Experts of a small language model: 811M tokens.
Below are experts of layer 3 (counted from 0) of a mixture-of-experts language model. Rows are named router (the router's row for the expert), up (a neuron's input weights, with its number) and show model dimensions 128-191. Each number is 500 + 50 x the weight over its row's rms, rounded and kept within 0 to 999. Numbers have three digits each.
Before each expert's rows: "comes after" lists some tokens at least twice as common just before its tokens as in all text; "mostly gets" lists some tokens that are sent to it at least half of the time. This comes from a sample of Wikipedia text that the model never trained on. Tokens count by the router's weight.

# expert 23
comes after: "\n", " to", " a", " 1", " on", " 2"
mostly gets: "–", "/", "-", " f", " t", " h"
router:423481448527507534573506553559424557515605560382444488517422451413518505516487568589472433483549588517410525576445537555519498502555476524413547536480485405583478549471594413461529471468465433
up1:577496454579496464563425424450476477422425489472479507568476484474564521532449508538517475536527505596491497528459546510416480554458461511429478489512420483487459503444512482462477524527400558
up2:482509491481516495504486503466571528576363507443490509411569467571513421537466412471423384533526546475458503524460424444504485526447477476544540409501542550487551483427392552521575468583530490
up3:501470559503559481477609427550455545395548572561542472489508505551576503497448487440513439482441549431533569472558464542578480585411527547491551491504456637491572478483563489440454557419524560
up4:526573497532432502549532484541545554504435490439448530446566574478555539535491470552539528502466473530512586368594469564564465426519552432460514571435521514557510518527486528555482391507414546
up5:462416518564510482542479434442531578512500494447574500505530503524518478653538520354557465422452664454575496488569456456553483529479544519439488481404474500520480493489482498494572493491463524
up6:507574460507476556441509471499439543470568522452417543459397484541480502469478503463499528588474455524435513465611538466438513514574498511514546447473589454499502541430489464555493569600490478
up7:532393550481465456454413567488476456401468501471465557504504529484460502506387517551584596509486559480462623470471613505411548522566538535532411489523424430462433542488479510530540469433543549
up8:471480432554529491448554491470659424436528550489569398571463509400530577481484432464426529441516546440544431533502567491409475415601591470500479536469489493562503514476596537458476446457600511
up9:519582501533464496575512475497514542473460467562456512535525504581484528525590451549490562473545417536584558559485587556498539486499453515566456605577534499497488529590502482541584413474413516
up10:457553545535540535470468554392468476549405492501500510560490561438572453549540558408493449438438491470475568552538498437557448537593486506594422374450507397406526510484561459466543445478492468
up11:615504468513413489531447497459476481507511575505495362530480466504543448462536518506451512550432497578518480511459510506505499573593523473504551487520490474498608496439525531504452572564509521
up12:472535502541576466435540529582498466564532479496548576580517609479483610612515561491480491560484573540613545507530436563531546474468501626459569531537503547476560465473528442516542477530463492
up13:455473551443551469519579566390510533481478503500480514545462478413520564481488514533488516541347476464527499531417497421482476557543593538514459534493491568562467522500493456451558468414446479
up14:435481459567587510582539474459488545574406470443546501555511537561600499440534528522434432489480482500632482487480455449470529413455401485493577518551375472568481501427531505501606609517404566
up15:514427501422571478516464518594428478462494500563416549466465475538500565473508503536447478498514471577486492484492417494527598444485419529445423472470455497507488512505533436467522568506353465
up16:411429522443476393533535412439514485406510513504454444446480442549501567425427452519452445548486478484509509450441542503469510503483499445558488513503551514492595487573491403490420462480367521
up17:427486443597526457507586529434515555540431528552533433502512566522475553475435554547451507387386503433528553570475430578464452518541482523487505561590524437516464481474504502549453473555393570
up18:486442690499409518507527484484447452471461503519482470524469569439500524503451588526493497519429525545507450517455471540490506446477485453472544503406485412570511460523560469495506477458460495
up19:530520484462408392506493504525503546438444542456576414468497492516549567477438486534523459443459458407481476449526599505504449542534418544488499525428502478488535475498585521606480488588486507
up20:518555564537442459546490493474506488527485529423468508474440500458448585504512552491513448447476422556456491529526591615521571439494600496550428524376506565474512552426470538540515577588507452
up21:558561538526475504440472554501499473607455522456506462439559499543541523507557477525467556413500523419457396548493465470424531455555593595487551549522475536353488528408540491550552551510450550
up22:552393503573507459495538604508500546528540571482459413441436481543507457487436490415498405545527602420570492452484488529475470479444488489524524504514460460467560461415441446561518508492574524
up23:523420500510525487492515506454514460547550511489546509554460495506554482549470392481521463504485532513405516572426478519467477457483473496505480558431535478570496488438565490500454488481538527
up24:502487482492452567408525420479569502482404457470566498484498489460551622591523489492518485439512498483547541516462490519546563423542599484537396595485473548504443545537551450462508482446469481
up25:605501549558470422443554446491506576548501391571514498522494502504563532490496535488471460541477542506507553416485466377534427521464459456509447534470504512467435465433610450471456547453442569
up26:370512519463526556483468470461507550410497479571484500528487584527539511425478555530507480501510514495469510417447452532517474553492631469576427443562531510531528527482455594459481548528533530
up27:555485527529505496544453553487554466507450574527514504534564391532548544437477490603448531614526484473512522472529458446538480466548569476570446508498515548545523417496570514483537536494469461
up28:543531408610525496460576397454560459437535571602475488530507511470572422518477533491492597597418545506626487514513412533545447460426575560614579558364418588564486388554526420510543541474516547
up29:408527525567579493528556529552550502467502421533494437493481505534479519495510531518522407577504466548430507566567484471461526487513472470410510496447450508480552518521561428510443503540450527
up30:523508524478476438535494405492544513484391543464481435474507393634523497452481518437550493562498544560467550441563464542561443463428489385547506459485403560556534489488474464471588479479530481
up31:499481489478545504515562460479397537515514575550589533475575455536559550463419463504448581458392484441639472491526586511528605596574473574517414543468509512543471429536491406524521502527451487
up32:502502513504491420550527539516537444407502511522477536501506460527531626544546448608427565446506515545447582491460533576493521503502485443566529434459560467539556459587516522501568396562530541

# expert 3
comes after: "\n", "-", " \"", "|", " (", "=="
mostly gets: " m", " p", " h", " t", " g", " b"
router:414505533465486488492488611510582460556407504500458473461465537421541491586460491456493517485552450496521457478534435419481393450520545464565589514543551456628557449383460569427570494527585451
up1:526536524540346540478547489560487615500517577471449523552445537483491492423467557494467466544500517522456483537437494560471539502379486372490461528546492500515369548463545437600577527499492456
up2:563611534487402497571513574549391604618488555404438432405523552539510538581568511513550506430518435432546465460372469503525461506537540548477499504466448535548477487500491535565463500382507511
up3:535459492596523470421400472414491436545410446520506490461518604561516527600506535582386478533469456488627560569401523502429457548372437522522561420491448437463557406492423543515583551465478531
up4:513515633487477448508566500506472473458463530458533454537558540498461478548547497547479493498444605477551547598532499574580535493465388511521527519553567541481562529535461452527584445607481505
up5:459440533445538545511539505537482522520561403556513462415567455625487446543503422540493470503467469471563507512535501500479541464697547413526529566540581546542457549503479592531398533477520529
up6:482456502573531493544573421428542498544565470507477532524561439554631507554467431565522576495425484478465584419527404512463515491518507493438547441446548512534385395485547456473515562597460521
up7:555510452605550500536470560466499509503498421521495465547579534552536575495451525460523475447533545484485498413403491452502613463419561537589511494477442513532412464581549497506548447558458520
up8:574527594522542582459591557588482519452587549488480528539522475583549487549396424545445439517536542488478509488546614514520468473545576553418403528499414520543539464571463484560556443433501514
up9:650563476512568490393536490576447482460581482445481432504455515515551432520526556409565455531511540588551546482472511502478494512526539481542380565462473525557466485565491549499437511497496509
up10:648471423590534381564538511464509452499497481534532415504434493511474463437553585375458484523537550470558585461471497473536522494595516557501425514367493506489458513505504391569554436440482512
up11:494414509503466489382512521477526492575415540423494514448462551434546519550414563410479445427503525485502500582531496509530472470421586558517363505491467510546411442511578452478529560483455535
up12:528480596509566460424460472544547548560531490613548450495499618473555474443454471488431454499471605439449435470489536513542452511515432513502518528500482486558535440408482455573472497510544513
up13:486347496427493645513410556438393444548463375502547611513521498533570527511473510550402539512405507459500551428501502500510526519543504483527445487514379460500530551361467531468557515529549538
up14:473481441478477474510521517525519501521524588572462442477452452512561484520476610470480370523495531442532512550533480543444553483498483498415473468516397580528497484441533488487525500554455438
up15:541494494527433457558511464510576510434498618481477435565528448534497497438437501429475519525537423465528495463454619427467551519458464412416476468445384519548495464524523513441535547492525493
up16:516553413515531537491500526588613525508535537542475501565456512435557512482447568449550475551569502541467478517482510448454534502583450516508481523498486560530472476418577496463559464499463515
up17:532454470501523468557452502448531508554482496500515486462594548502490502386474457473540452467505437540533511539413472441553464542470532485521468491502436521495646429482503481556532454535477471
up18:413483386547545539438451464435513400592523443528454445509523462478457515623510530421452397525467597496545546437484469445414463539524486390448468432443506557529509541542605382450475462370541544
up19:495446541441511497495526374520543479518364400459523485458522520483500513394431453488496495467501468367536567517550539512545580382515507474532526566471502560454539485445600520508491397524529575
up20:493477608489524541414600535459481523505450485582414424543549426576639463525471567466512533510460516458513516418607519452471488577595536473485532469494429506485478433440558553399530522502462587
up21:502382635520417518537461455583509501466465551480549537479538444393582582451531482422494527531427478469670462521572471593524581446505468494444519549482489576576489512491557472494525439561537506
up22:463560537519456472420579428572496472555473491482509498520426553495627530494490514514496462446455553505495513475511452541506475409485574533440510498440555518556472461515485452478499486478430510
up23:522490540577494439434534562462400526385454411500513485498484536475519562498531418567472485499493485519565431507482514516464515490526588552552500407463520546457511425386470537465513494526503509
up24:494553518621588565554483589484430530607438493421503497528472494561555577526549504491511504540556433514491538495483456513488460509446389625472506530412386579529485540569467422558467563411398488
up25:501538548451416586562510527496571429594482559490601557423532505488554509489480558433544450548487377390418476579469570525455558473502545489516500462474472630459509476489420536443468536558490488
up26:486480547469573533476543529569536500471553507478590522477432544474506588427488438549493573444500437454514472500563524609505446443533552425508476523577446540525395590416523502491448504486502506
up27:428505561441431478475559448485438500504428556530475462513503359423578436506484435470422498475474485503500530537426481481514546490522531452507432453487439400537473505483563451456464578481484510
up28:498550504518573432526632509504519539508470558508473528548482461553587606455523545446495453401595464489569569517530470458505490563496521495518402485467560547548599421448488517496548521491472507
up29:554481469597503643559527487469482509461505427492460543389510547544528542546499390526473618527413498531522549442553490475456491490441542506507480465510444542497580484482522472518471532489460522
up30:522505492489548476448492476494426443469455477442560511436440564498443543503510581495426437536430506534465458427573447519529491582528523499502514550519443612476477578544513540415533483466496455
up31:574425484501491605554472536496450477590468459498483528446538584348546510456480521412472497573410509434488577456570454524547511486400508503465480537480418503563478414477625524519528493399474492
up32:430445534472448509577523432472472539434534469477622571494470534488491521522430506501535559486567465520543521551579495511480537529542465600570505484540453560506460434429481440529437504522533522

# expert 9
comes after: " the", "\n", "|", " The", "The", " his"
mostly gets: "==", " ==", " people", " album", " government", " School"
router:542501526500467529607378527508545444502493489506483433500508482432512431586489533467606533482411469536479515442534524551448493443566536449515478554573586538577535466504475551455440493528540409
up0:488464419448557519455488385604517529477453412533547533511544531480521547573536532460576466450503501445515490487552465479529438476558539467338457563584482519503479460475477499498611431462450456
up1:549522473569473415497557424512486498572540528510540497522512521447516475505504513405510540560493547495515515564531429591630437568497594564549468536450468452537481409489441466535518479568502580
up2:489449515529595462429486445448540546402477427424501443438454504548466635557379532445553472519504516542464521601502414489489550523463492415435476497522442522484465481582541543580525497435443534
up3:507482508574458503445504380462499504487506472416494393533538572557482442488464487604449534464377504552605522474461339566561502429464554521615460519483431537588484503462557487509479446511523518
up4:501524499429488495555515577553555514469501549399515456568530505486513407521494493508521488563543495465511467502448459466487468564485470554486426400478546469527532511483520459487489492553530551
up5:488465601453450408534492503509482525524528578472533484412564491572502542484489399485463494431569523431507568521457568518493495507502496453492502489458430504519518518519529441561508508523511505
up6:442508484549479497461555438535515473453527500577531558500512595545550452463491517453508509590464491479597416489522478585518547437564458479437574522456446585587533561503519462444474485517419497
up7:451501556440460445442475543503448439558500382469521520333538526461511546476454433474531419465542523523536498486487476502470464495568506408494502465462466511424530518525514507610600457503484448
up8:467465474374452439560511558539545534497472590560501499462598485503524510559575523418455418557489513419489497524507420544529486522489571517547364591526494454515481508482487490527529530490473474
up9:532459393575446479495382543448553594596585570471446591492475535453508534537500506479499547518483470472579465430542506471434414523419456570438596603530483405482496502483525501482560602532486562
up10:554516458499509422424536556445530578459522497495487490481458426407513564445468534446450532533534531540535501479398559457471464501589577472453484542466402504483512496569529483503551467512534529
up11:473519499529581428510459479463431468490520522505476490504539453541495512473496548475478480529527515500429529477485350459460398547457555509494441413449474353505492606468509548458490538452440514
up12:497538466575497422574448467672563520559481540412547440428519494491511545554512481457533462508558476407471556450378581474448436493507456539381518536472426517560477583501504542549565444513529497
up13:547402513621570461604537442417520520590411487516453483440487488554452450546456532523551470478506533561551496540440507549497574585499424436507526548525427523482404454480460543438581493576402540
up14:504452526583561519507604528534553547508538503525501509490480450499495525494488480562489410486616479499490466448405483504425569440548576401585444457509409502542545539524501494443536485436503517
up15:485508530430436520583385462522554425488440537444454412519572478598578481582422383543440573520523589488491527484491550379516469493469587514491476521498485489458509505481555424518508572471487494
up16:487474509487604418488444492511535456465459410452461508439523529484524532498555467471478449597484576504481498475618567463509433437585593506582528488548470524526457520547501435403526489531527509
up17:417487539509445493474502420517480445463461482504521535489489485605470471377494500401492550542497549417517460496538471427429390582465546515613525466503522433485465513493484516519441466502530502
up18:519376450523460557503449411557494540506462402332459528521530517562449552424432545479525505452429596490569495548477556478494502530523494529506446521422459406557548441502505450560490552527460528
up19:544579515438539511481491522577479497512469530501583593486559404530501524548498566457614594407502616508528473573509492550542574577519443572562438497494501511497534452519560438592500553493497557
up20:525526485469544571554470432451448394563441453484545545403525486464471453454519478576483445489573499536504625494440553464453444467454588495526535482464522509528626532571494486527538524504493444
up21:588456458466512547551470409545565538573489531483502550521465549457520483484505525529537442523459435543503502481417473505425495540490483556443469463460506540563579553449560514478535521495479515
up22:492484439582466482525521420491570528459451510533536508594540455479554578484422458477456509477433516509553558469540514494496538482433584482570418518501526500496520420394512450502474570486484589
up23:456546464421495486516514461434494548497554405416518469518528481491486576477573445537495464574521465519588564527459489475517511434517483587527448411486511492550549553562437532514512398440518510
up24:538473478469540452584535499529566499532483569464532628473582460548508550522602481537504495579563421577531509485506473544489505349467521487584507451486470516588546524508488530512528477466433536
up25:502510557491458507386469548527485529509568524485563542540483515465529569474491445515412502585564403460570473499582495475454432554529526563513504578449493560489523574458535477588552508532481474
up26:439483420585543609536458477483549490566411456412468586436541442561514506498545418523511446523486498480582452553546541419445481430569521445559571480428413491580537588529551471502439491522485501
up27:490454464499460440470570471506598498472512482505471621449472485524497447593516491355473518451513508521474473441508471447591574502488441463503480540457450601538456487495525442438514435544454494
up28:454546515565555608495503452489511568563485539436530493596594548498439530568549466531372539568518413496516500472370455411495429488481434539469441629503444513509610563528505470510463548407476472
up29:516480516475471420533503482520447493560472536491470427502511505469556523504433475509551483524428512404495505422493501461500551558512556568521505473444513618516483483498541454633520552508439481
up30:570475548463559462455565565566470500434478472492540488538545515517544533490522490372540581491515470475620528486563526465525591513424543509480482601537441534487491590590480539574604556515512416
up31:573516558530493491578461423429445563451485500431484498460501462477579541449526485577470467540462585513473559512516467458577540526470526405596523467577532516561477435431515454465558456564525455

# expert 14
comes after: "\n", " of", " in", " is", " as", " List"
mostly gets: " from", " of", " in", " during", " into", " at"
router:486470544473489526491623574537483452441440637431550526519577510474491491417575497584526492400555493489543540495428463438487465493449483454553525475510433528446482552467473474506446515448511520
up1:508401469518544503592543480513507592598433497471477429597487377604504558419505452579448444516468478534433542463450438491575554515421529446535518527515510467580485460463485467406533449524435506
up2:546517606473508532514503539424425457534514543364516546564518538525507465496460497537461477582482479424509505497526610553544518450534566586520546467435498469446572605553546503528462464480453525
up3:535397502522433444534459469460456524563474459465521460581432490482533513511569517575426595524490483516540501396468501535497484396540515559581472483522500413499517496502495531488528566414493485
up4:476495485543493430557442469501595517473504467557517455551569473458449554515550545483511553494539481585538476486493515486501511493474471463508535526471463435470332535533518441494485513528470491
up5:527512522502467496486530416530553483524467486552563503474555513470573521543513492492526486484512519411520546560556502421596456529408464457496501452532484554559601509489497511410429511458456515
up6:501542514518478534517536491491544456419481493451454567535537444487583416486456454550445527463557453513533547542469433501493553522514562635549449486533500472439528521440460461465436535514468539
up7:504401499433493520435424495515475543508523533431507490525457549594543440565543560506473491458557618451523543553387426409522515537558450505614491567488416517435547590512458523494584530523467550
up8:485569480459464452531619396565502532514482469443500534415469375501511537481544445519515624589510538457574534513498560531481556545499497446525465456465468514401428451465541452486463447467513575
up9:574491455580545425467470506457516554539522562525458545424435585507533554517505518473560543540505509483503479451497398550529534575470469562554538563456482433383516460544567467567596575442482495
up10:491458529502476531592528512513508503526512502570437489487512581442569618469371399513525571505467463549424446453556552412480464434469579430584577461498472478429454463462481395397475407505471476
up11:553472642489510466552506463498561556510509551498583500527498436501510418549529536456492495497454534535573536442550445433482543590432540544462511457420431458486535418485519529521497549482417546
up12:497394469516410499524550526535562545530508554578530538449540500545554557525481456491560469412504518519545465424503469394489518529486567435437406469471511578545596507492458536461505529554481491
up13:546506509434460533512495493457571478432537577434574530525466587463565446543512515523456445534530472484471456466427480564478535499397495435548606517467453436598482504501582481429473524505507521
up14:474493515518506596441449440515534512480450458462515493520549500505547486471624574511493450576479513466577510510385477549567611396542518444541541625508483549486549503478530454474486464524440560
up15:540452574512456483484502652536523466476539497475506444585408542535574473519465589550544546451462489482452519555539433453464521496497494481502541413522532530560407510357550503458586475482531496
up16:460390429512497506511528531473441465587446478471507453566486533505515561449568567501481509429528472401459533653459456522444462487587646444484427536535507493517423520566525560556501389529487474
up17:465578572468500382520554489562461516617451479437538499454526396483498518425514430440525476453485518595467606572423542515483493540503498506516528401506529511514624513515455463640522531491534561
up18:555555526467520456588453533480440489526527542558493392505456535524530506467559478552460431492496547470556529553529556511331477505573458456495512501419490487503535512508545575570552416513518551
up19:481378473438512512493578480511570415512459414492561496593465476569539563520440538527493485610422483526568548559434500496446584338518540516567416546534522500530611540464533439503557495450475491
up20:431586416531467583517557593427523491495500525460406508479571473515496484520384548504417553509482513444570511544575554524568431493563562603487498547542509609428531454539519533581545451502497502
up21:561462496561539481538488454509466411462486480495494532454564548501470524530512483453512453539502502485466480431464512450593413511549451533474485489565497567541432517523477465483479505475535606
up22:527510505501510465424481596519498627470408524525467388384508476518509509582527374425446494545496452458526586459475528456501448513476444559492470529509442503508489436520555489622590497510499490
up23:549417440496503473509484451482542467460573569488461527446493396554511526494542499505573466518577560477500558544478522546419496428467526479511457406472511492535438441524519495544504521486453532
up24:526550513530514480533546486533588492449511512435530470580601476417483514431580515443605493507522479530474486470427577501555550456508475441439406451472459556512559495512524501459519467470437547
up25:599478546505439438482481512506505524473411556423505518451585483461475567515505508377647531504530453574465377501506493548467579568501552563490512433479552510448480545507490531499449405513492499
up26:462536507522499420525437528475446546396493548475506544434614517446516452517477526480504476403498618533489477461499446469460520477445509539497509516544539371553550485398550599469573499542513497
up27:527479485574445447488526566588517500509540498543408517519494473485488497498482607522470501557485525448519592550551490491453507471542510496525429612412465435555509375519575488558529532437492543
up28:600503519509483425586401485593517482544479431487514550519576509548471500481488480591544507553502421514523439573557617428478417505523543468377417556450491514532445591537636524474549480478506478
up29:572389453548444460438506514443459524522450508605477517567516549456505573580510460428509531531420470466480558540498546563457517503449495552583494500426488489560519520554495593513627536403532501
up30:544530552539526486403454534510436490444495449500510583406539474456527541477405436427551552506479468442567584492593504556516529483536634470544529421475520470556493563513458543453519472380537493
up31:514555450427541555518383551518469453591544461486449493459523469529502561466512512559473457479455555455467503613530448502452507483585462424403507519450468475464589441451509567572475519465452495
up32:514534509449496532529524485558527421632439450409432445496521501489518514573543580485493489526495548542401507452493554529575501367623497521429425584511558535505603444511515445511564421511504502

# expert 22
comes after: ",", ".", " ", " No", " St", " D"
mostly gets: " not", " that", " when", " than", " then", " after"
router:560467458546476469559450437483474566540490476567481442472519460549527526444511456479464423562542487530514503471418630549409567515530467549507539604482508521550579507528456485466564506468465529
up1:474461531449517439513556502602495456456498505550522449493511471525558557587464539436506469571493533527563554608544469443523519553498480549493492429510501480570465522523521488504543587436480489
up2:494620487607459535534427602429447446527482453474474384498469545570520544468484559481505482421458448489480563462456513501534463473521458534501520494552506576420447547521569564450467439543422488
up3:497574497523478439478438424386492493533465430409511414558538535509508532532483506545480436608504449445523402487553587518423571541480443530522471554473480469524493581528517459509554398484434606
up4:421475457524594509553470526519530568491537506524526492425540398547495457492511434544452425544533556480579466509524440491496466524494467514555440506447466540466502501455593482518552485426500651
up5:512534469389441540551464475480475556493590526483506456559478570528460493551535480455482517527427501500489522587463514530497497411449574521542495558518573539570530510486505471538437501450501478
up6:497569496434510570390486553572482539528614439410504424570481504473518538514521514486475480501399535498500503538473532477470544543546514509474490433435470513370517590426504387574410554471485526
up7:442425471505552513541429430483472507476614551492499545497458498508528539435508541529464538434546543522483518481506513495447558508424505492540524489360515609482421633566576490567482580579376558
up8:489485561456457401550574466543445445518443474506552543498573493504536572518433471414523576432465529466438606470535408532515537440543496469507625589503427590480504466458460524511556450554472460
up9:478512371581499540568494478535500456452411553509528464496557492482508480431444477551528549529498446488545498560509496455462503516596546572568407471440514489542390535480530536561429401521387503
up10:466475442516585469497548488487522486521361473508479505382416470515552496490597471453445491476467541494573457542517471377444438504406448557481550451581437442513516503582553557489518464495414608
up11:430589430485464423465451461392522517442513499538474469569553502505571537522450492528547550632455433539412500550508502471492575442503502432617491534450484564453486338469489548469521603553468490
up12:503535466559519495479510530453545435491427454492547527488453459492482592521510495494446571480460492407518545516517422480500485424531480460476419505468443535506426557586554465523572484447559471
up13:465483500492556462501500486530476476421527511405569406493537508497509484543473454494467538530445492437413496599489378441456515491511510523566495476427558475386465586426515603483561556491514498
up14:409529601534496419557470520420601507541568405494431516478583554507586508560589567473456497616486543507437541468573528470528501529483484446459472428562520504500526564579498410545526499529529514
up15:585560491462529483525626473573417531528510507418466402486551379504493562488623516476477574525537464511549470540491570513475461505497553501498452448489578535439514495556579634501507497539519485
up16:517598635549485520505503419491503461437525501415463505525372589516472423448433508522497443479505495515511505516427476525461505508571488452472552538537462409475476558524545492518492540483434510
up17:520459489539550527494511439492511528532545459523525441504479526579505519483479502535552467508520512457559505499393568477446583431584531486517521599537502561480483529507563422585531556518522517
up18:522539499522530534499482511435577490441517474493473390536459411602498432472386459410489494528450556500472535434476414391495514587466506563482502501425519531409584514465605417509528581508499475
up19:563506441510480468565441560528532450468484479456501418508464484392500575629661557566515413492555499511479449465457528518518547442423612496498497454495502507567554409488516515495490493544504515
up20:499549467437575564456468558443424452549502469461533490443488522534485566591417488454468518498431576521546546518547497535474448568532521498508495495469462539456451448478537482466538466471519500
up21:539463516512448489464544402522578528565493436501597495445571550472481605471463584512424521518493488483519482486420486463437409502509489504553570427476425479501416467501535527430491547406436518
up22:442375568591546446534548463480548497515448515417470458440536457495557561414528537501538427551454483480533528505503554498468470513406555513483465522598534529472498536499561522535499535528500535
up23:542524527559534527517451423446414457500459439462469566514558458487473491554569514465600514548524476501510542550577430538418467438432568465476471568403525540506484524475542460456581557540463475
up24:508470621465455504565455440518565482499452590493453443564463475493647461461558442467515461435510490549550486469488377520467500489518579494489511447553497557443491555431508507499553453502397492
up25:452530469642509394522544429516495477559510555562587484469518547538528536469470460453578513514482491398467541516445450444508503556533488498572559566561512450483459525485565416477470496501448443
up26:463474519523563525529531452534442528458467513514468511491503481528488541517560556437484494402459593483518505533476454593435547424553501430545518540489480456557398550537562494432467450580428426
up27:520425434599495458532544494599472478548418564524465511408456513387613494457463482444493506499494528561610427441473446421400568500467541465431486551522542422503543440443528460443528401474453512
up28:453441501549609604524465537463463494462481513613433508497502496485481470591496591431532559510550567573426524499520475491553428533499593491558489448597439538541582348510486527469515490518504519
up29:476460551508470442546486504470591491407512529527482407498605590531556523495501502539561498482521586548469523532470475403497506503609523483567469512571537530383521491356528535451607521451474575
up30:561565534476656415651621457569513461467502565458458597439465500522596561502476484519477488480467523496496519478514514494506510472560523504452446516552579510511488426459466477512536494586450441
up31:548496458533578546478539420425527540557437474457473516551474364534475486453514496546524447531546408491512492531520475463531465566500571568559474565425450453581480427516547461464529506528489497
up32:469492486585575558480447548499448549518574476584425500540547529474525504518554431518458522603554508547547532469494506540490483481531529469545534479580510414563600439531522506564606502521482585

# expert 1
comes after: " the", " of", " a", " for", " his", " The"
mostly gets: " two", " this", " they", " their", " one", " other"
router:453513438454525527509465504463523452482518514531474501507494472467405493510589468510576511497483448631468452459427533549532413461431545472546486477495574544548519487471473553437475486561496493
up1:485472516553473549457483523509474546492502465527487440532514504539512517529533427491493602540395498536485522428527473554507523490479440535522558503455490543555398545478630578457430502478482565
up2:525456541509495510598439445519471489496553467506448436413433486454501440425482413521464480525391479553467534469552617495486495480593545518502466564455469600444410490553523528520494598507493504
up3:644512439525464572556455438514382545496489525472464542416508539462514553523486574462451578561439415454516412469563477371569477539462506597548481467522458537510509443462489570457613518556496520
up4:497401412529470548472438516504492384440441425475464571461471580549484485510507562559465537511421495527529451418477472539376503408457494514476513612502463447529581364523531484526461516428448569
up5:455557476564491426506493306424434561457423446458539477488488490580502589452439475480544556508435569475568403493559478476537482547508544431498516588450472494540527490518504524546507467460518483
up6:475528548431448534531517516469448498536500538519538574565514516506484534447507503560495467539507573510526533501594431497528432559506630513529601470518514502521498458498616500541554514511481471
up7:525427589486527463507495515443510506492416444464484521528500450573563555457424491428431510542492440532524513474548593494469465498457547548628512518555511481543458562505469428502524506412536534
up8:451605455541551488472511520559491461462513497491500515552448479468525444402542417496499383592479458530504374432476507462467455554464521508572449489611460463423515529571515540460443548385464615
up9:534480527494513455539568434447490559527531458445487483427453474517548537454504521477542542516507435528449597482416521522495530513523503583547600540395423444439459454468436536470470543491458542
up10:531553512486464515570478513555542486505494513470446461513442426444534462475447496477399504627431552522472455446409489495575489485472583393487422592463504467522518538492461519567470670562469449
up11:575490491472509547549514534489493507519480558532513485421556484522552521553493420484497477554470550463476510511549473410526546563607540575542445418518529369545504524394547473579411451543546542
up12:488391553614485475564488457469532524452459578558403497430477500483564550521537575552460499507544491485498530372514460443495565593436486608520483552498500537498483500544546508526507516537498457
up13:548557562463465449495477481565542494534461495624478520494562539518511544517566465502502500562536480563507502468413451444505461457416449459489435513610431410492453409451469488400514441410530515
up14:468417492455522474441458519508507432453536534586562483492560552451524435583550421556431620408467452459499479474523510379511459533521477501535478512532433502545475567431515463569583609535543624
up15:568495509543565377400463548596607482562507552518522517552581504469494443480518526491551535492498511475512526477529505393518508503511511464527573415492494491409517540471560495492486591539513487
up16:549598511503369566456434475518523386474453468508537527491493447515491479512537501449491453585509497510429490515531555477471461530628540578563568468511551547479425578571535530508484476507455505
up17:499531486503486498551527453463518529566452489520433560471509513567531521440486417536589485578512484463484506611393641370524458516466600514560474495514384415496507598471574534503469374508498555
up18:556501493469516509477522461519551581565462542569491428606447500520561462559444492415481542512505466521459541451479622557495580466499525437536466576511466572543485549428607505561540477555485482
up19:485549582517481538468453457464513600424563527458534551469461495556553519489467523478491534511469487529539471458574518593516559508485495486492487520532485567446455424458540379506622549507520471
up20:511582580533559470486533563532480471421371582581514561557504422489492468401585482541475537542571529370453540496600445511503516488486591557585527434514464519527573511474512530446483579513489475
up21:465505441506535523475487387484430461508486596483522466541490547547493496585458485531396479507460530423491474478419387568475538490496485459639612543515483547534450528505571520506566526587505506
up22:498580591478474524583519502535574515485561452524484531474527480499547489527511506523367538582579493497508571544550456558452523499499440567467487623470476439469525437565552437523550503512455546
up23:541513486563487486552517507569533572553483512466511444485558521515522518468539539522452477504495511455558503564502451591488452489469449448462525551569471485557512483417459467545534506488472535
up24:508378460519556457432548490591532553525499454465532436539541545445505526589522456484430644491495532457455488499472446563516455541565569471485557473516438506554453534523454594466567481403516507
up25:639432470519534451501518570505401379532408500510507586504559425514503490558595561452446458507486449460517513511520405489466476452522544478556532512597418482526440567399555511469632507546520536
up26:469494529404527547511509570485574499464508527482401527403459479514504483488497561502477395511526538529551508439606434506577606402476630505400511537499540479502598541516466502509555478528473467
up27:430367538533498385411515515572523457561486445610431552541523494482527588510369474518474463508549525504498599431491465429466465589510403554504503449484494583482520463455537538552414520509540532
up28:525501519493528377450580473516494377462488439581575478503492482556517553529521550447417368495516532531560582564485557452496561474448339485453521515493385501525468429489494474464550561469456560
up29:487458480537563461545502363593532574494501593445508519602446562485498469434501445463506525486581473516481504432527553581468582443447529501546504481533459510542440497522544512492452438471437584
up30:484468449406496493463488458435456471458520553512475434509499524536496530476555496477514537573467570509475476500492507551552476545519469496491427479481531398550567538499519500503480453409519519
up31:499570532492510541482532549438475461410529539376564449531500550586526545422527420487487427507435494534504636518484486427494501575502481497561453475488462560449480505525538417454555432546509486
up32:494533487501426582559537501495548530522490568553477457519430506490488571426530385505411526443586533494495546450533486521492533573476562456555535569494487578453562475489598498522468515380441469